config = dict(
    experts_per_token=1,
    d_expert=736,
    moe_layers=[0, 1, 2, 3, 4, 5, 6, 7, 8, 9, 10, 11],
    routed_scale=1.0,
    norm='rmsnorm',
    optimizer='soap_variant',
    beta2=0.95,
    seq_len=1024,
)
Below are experts of layer 6 (counted from 0) of a mixture-of-experts language model. Rows are named router (the router's row for the expert) and show model dimensions 192-255. Each number is 128 + 24 x the weight over its row's rms, rounded and kept within 0 to 255. Numbers have three digits each.
After each expert's rows: a language model's description of what the expert responds to; "gets" lists some tokens that make up at least twice as much of what it gets as of all text. This comes from a sample of Wikipedia text that the model never trained on. Tokens count by the router's weight.

# expert 22
router:109142102107112125120110148159162090179121116118116115125111148158136059078091120116124131103141151120133081113138115184107125131104094112136117144106109160124101138137106123156138112136141109
What it handles: Commas, "and", and words like years, months, days in ages or spans, plus nationality and job words in biographies.
gets: ", ", "and ", "years ", "year ", "), ", "American "

# expert 39
router:131106149165122144117141171092110134098157170146149143134116155138129132115143116162126114139117159144128142164141107115108144112157140103123110138159109131131151124130116099128147133120128137
What it handles: Opening quotation marks, frequency adverbs such as often, usually, never, formerly, and connectors or, and, not, as in if not most.
gets: "\"", "or ", "not ", "and ", "be ", "also "

# expert 24
router:141104099141123148181147175099144153119164167111108127125163128114109168125124080132137130137112161120123117133142155149145135128176164109094122128148116135136149125100144136131148153132141144
What it handles: Prepositions and inclusion verbs tying a noun to its complement: with, by, for, on, including, featuring, against, as in responsible for.
gets: "with ", "of ", "by ", "to ", "for ", "on "

# expert 25
router:107152133134108125116114167121102125121091107112094146132166136135141114152153143130144110063094093151144108109138137121174178078109081158142134121112155136118130102118114152145122123157124098
What it handles: Labels before a colon in infobox lists, e.g. Population, Elevation, Principal, Music by, plus word-starts like Al and Dr.
gets: "Al", "by", "al", "Dr", "Co", "/ "

# expert 18
router:119081145138161089114152109074169121117125111098125071136153144086144142151115137106124138148159138100120094166114158119161151118121121098110101135143093138170141128119143099100142116136162148
What it handles: The words in and the in place and time phrases, plus within, across, throughout, during, and year starts like 191-, 199-.
gets: "in ", "the ", "In ", "within ", "across ", "throughout "

# expert 20
router:152118131138147134111127112110152136137083148087160133124128142081090162117167148141116132152145127141122101126150140124106134163110174104130116134095097112139144132137157116137118100148156131
What it handles: Paragraph breaks and == / === / ==== heading markers that open Wikipedia section titles like ==Background== or ===Lineups===.
gets: "\n\n", "==", "\n", "===", "== ", "=== "

# expert 3
router:133171116139150096131104142148175116136058131156111094122115114137140129119121141176126098110117135097133113158111112142099120115145095090113143115137158128134150125102134111120131155128151180
What it handles: Commas, dashes and semicolons closing a noun phrase or date before an appositive or clause, plus main verbs was, is, were.
gets: ", ", "was ", "), ", "is ", "\", ", "; "

# expert 16
router:108142126125116151131157137125138145136126166079136109138143162098111122070127098106142114099137132118139123133135125132180109064132129167104106150123127102108133130130134115149115118142152109
What it handles: Articles and possessives before a noun: the, a, his, their, its, and the possessive 's or ' after names, as in team's, Patriots'.
gets: "a ", "s ", "the ", "his ", "their ", "an "

# expert 34
router:119140139120125129137101164111103147081124134143152154123133123129160123151152144134071116108134144130151182142111112161067122153147126149118122104158151118111125121148105125127147143125112096
What it handles: Digits and percent signs in table cells, first names in lists, and pieces of Greek, Chinese, or Korean names.
gets: "% ", "ia ", "0 ", "1 ", "2 ", "us "

# expert 11
router:147115106130025166130109131096161102122142165148124138096137113140093115128107147131125153133115129108107134131147163080125152148151151094146148124138125135141120113133124104151172150139125132
What it handles: Words leading into fixed phrases: as, to, known (known as), such, so, and modals may, can, would, should before be.
gets: "as ", "to ", "known ", "such ", "As ", "would "

# expert 28
router:123065129123157115176137147171093188145104100124141118129114132129127132062133167112139133130142091126142146162079123109126146129133172136130133097119106123096134142130156122139116137120129136
What it handles: Digit tokens completing numbers in dates, scores, stats and codes, often after a slash, dash or year prefix, like 8/4/58, 2016–17.
gets: "2 ", "1 ", "4 ", "3 ", "5 ", "6 "

# expert 36
router:171129174104126117133111141149161111127159149094137079119146145087146113127105150065093087132133160113109120123141144157152101108097136168171166130091122122113152127106136159108097134135117145
What it handles: Pipe separators starting or dividing table cells, especially after a row label, plus semicolons and colons in list-like data.
gets: "| ", "; ", ": ", "); ", "\": ", "}; "

# expert 0
router:150109146134095125126102148103108174150135150124084144180124105112137123100140128159115096147142110068092119088120140122098140147104093074123128138131127112131132099105158139124144134140160146
What it handles: Line breaks ending a table row, and small cell numbers opening the next row, as in rank, squad-number or results tables.
gets: "\n", "3 ", "4 ", "5 ", "2 ", "Win "

# expert 27
router:130123146093152113114140149143148138137188108127129154106109124143119148114191107075099117079126149114107145153152128157128091167086166132166142102087196130129123125132100144150118078128137142
What it handles: Closing quotation marks, right parentheses, in-word hyphens like non-league or A-3, == heading marks, and Comm in Commendation.
gets: "\" ", "-", ")", "–", "'", "."

# expert 5
router:119108109129117125136153151145143083128115159165150096140171162119156126086156150165173137149126150116129132127118124139112129132151133091109101128159118118125132136129133143149118165118143135
What it handles: Words before a proper name in locations and infobox fields, e.g. colons after Municipality, of, near, Mount, Rio, ibn, Al.
gets: ": ", "of ", ", ", "| ", "at ", "-"

# expert 26
router:144117128152132106103103164148192151096164113129143137114137081122148123100115132148139123148191144126124068124123113112154188173155153133137150118134085122151133132134131141120144128133078123
What it handles: Periods ending sentences or following list numbers and abbreviations, including ). and ". forms, usually before The, He, or a break.
gets: ". ", ".", "). ", "\". ", ") ", ".\" "

# expert 37
router:096113105167133155131107125120159152136150150093117047110195088154127137085133102128132107127138137097168112138151135162132071097116130110116111110149160104139144130168130144136132151112142116
What it handles: Separators between cells or list items, mostly pipes, also semicolons, dashes and commas, as in racing and sports tables.
gets: "| ", "; ", "- ", "– ", "', ", ": "

# expert 6
router:149105094157145121113127173143076166159115161127150102120164120127073122189093137171139098139133138129129106090154116095147119060149130143149137127148123146160096129146128107081159118114086117
What it handles: Subject pronouns and relative words starting a clause, mostly that, which, who, he, she, it, they, before a verb.
gets: "that ", "he ", "which ", "He ", "who ", "It "

# expert 29
router:115136147146164145146119082122119159175138157112130152105097132153123151165140125095135141162140123137116144151093137118072124151118086123105111146131131132121162152127106138125117098139126132
What it handles: Numbers in scores, tables, dates and figures, e.g. the 6 in 6–4, 12,065, 24-11-2008.
gets: "1", "2", "3", "0", "4", "6"

# expert 12
router:146133136145115098087127158138121158134145119120139126130130140118127111145085138149224132113138132117129168127104130181125138116137172092115116136143053136135109118119126127107110139093120160
What it handles: Final pieces of person surnames in table cells (At-kins, Ship-man), unit words (cm, feet, km), and "is" after an article's subject.
gets: "is ", "was ", "i ", "er ", "ov ", "m "

# expert 17
router:128126138145140159138126062090099094143199131128104158124165126146098139073131099101133141147124124097129133122110166114104156139121095133117137134141098125144122158130113141111134119123105112
What it handles: Lone letters as initials, abbreviations or codes, e.g. U in U.S., W. as a middle initial, N in chess moves.
gets: "A", "K", "D", "W", "S", "L"

# expert 31
router:137089132166136097138097087116108137166112166158106082136150154145139134114124110125158142112087161122143081121162158189093129079127144100112116133147178152141155119119141119115140123116141131
What it handles: Opening parentheses and colons before dates or glosses, and time prepositions until, since, from, born, as in Opened: September 1968.
gets: "(", ": ", "from ", "until ", "since ", "on "

# expert 19
router:137145160101136147122130084122132108101116101107126142162130131134135108144139157096120126102117123143140096118098133109119136124125114124138146122121119105126095108143123120118115116099132128
What it handles: Final pieces of proper names, mostly places and people, before a comma or line break, such as -ville, -shire, -ington, -ah.
gets: "a", "an", "o", "i", "en", "e"

# expert 4
router:100107145120082153167109187126088106122131121122117185106094151110140133144107118120136143101138143108100189158098175152093160152130067096137116113130149166134155131133129123136162108148128113
What it handles: Mostly "of" (also to, for, among) inside institution and award names and "out of" ratings: University of, Minister of, 5 out of 10.
gets: "of ", "for ", "to ", "201", "among ", "on "

# expert 15
router:129105114142120104126135117090163173130135170156142110114102148117101196130098109157116140150104141154125175143148118131142102157126105150128116133121131118147155131139133099121144106134118124
What it handles: Articles and determiners opening noun phrases: the, this, these, some, several, most, first, following, as in the following year.
gets: "The ", "the ", "first ", "this ", "other ", "This "

# expert 8
router:125132107122135123150124125113083137105130135149150151118096125120133148148122088072080151112161052151162174128155113124135143130122111119175079168122088107146139141147122174134131163136134130
What it handles: Header and label cells of tables, such as Silver, Total, Votes, Candidate, Apps, plus blank cells in wikitable rows.
gets: " ", "— ", "0 ", "Candidate ", "Votes ", "Team "

# expert 38
router:130114124100147096121129109136153196118091131155137162142074086143124130151177163078130134111126146134111114134145121143100099158152120084128142113134136109132107108129135122118100115129162137
What it handles: Digit pieces within long numbers, coordinates, and attendance figures, plus Note, minutes, seats after a parenthesis or colon.
gets: "0", "1", "2", "5", "6", "3"

# expert 33
router:134107132130113116122135112095104163138136108161115120129104116091126081130123166156131144162116089169112174140142136099147093129140146153129113133131083157103106135111124113131121120132138137
What it handles: Objects and particles after verbs or prepositions, e.g. up in take it up, him, out, plus nouns like creation, early.
gets: "up ", "him ", "out ", "part ", "back ", "early "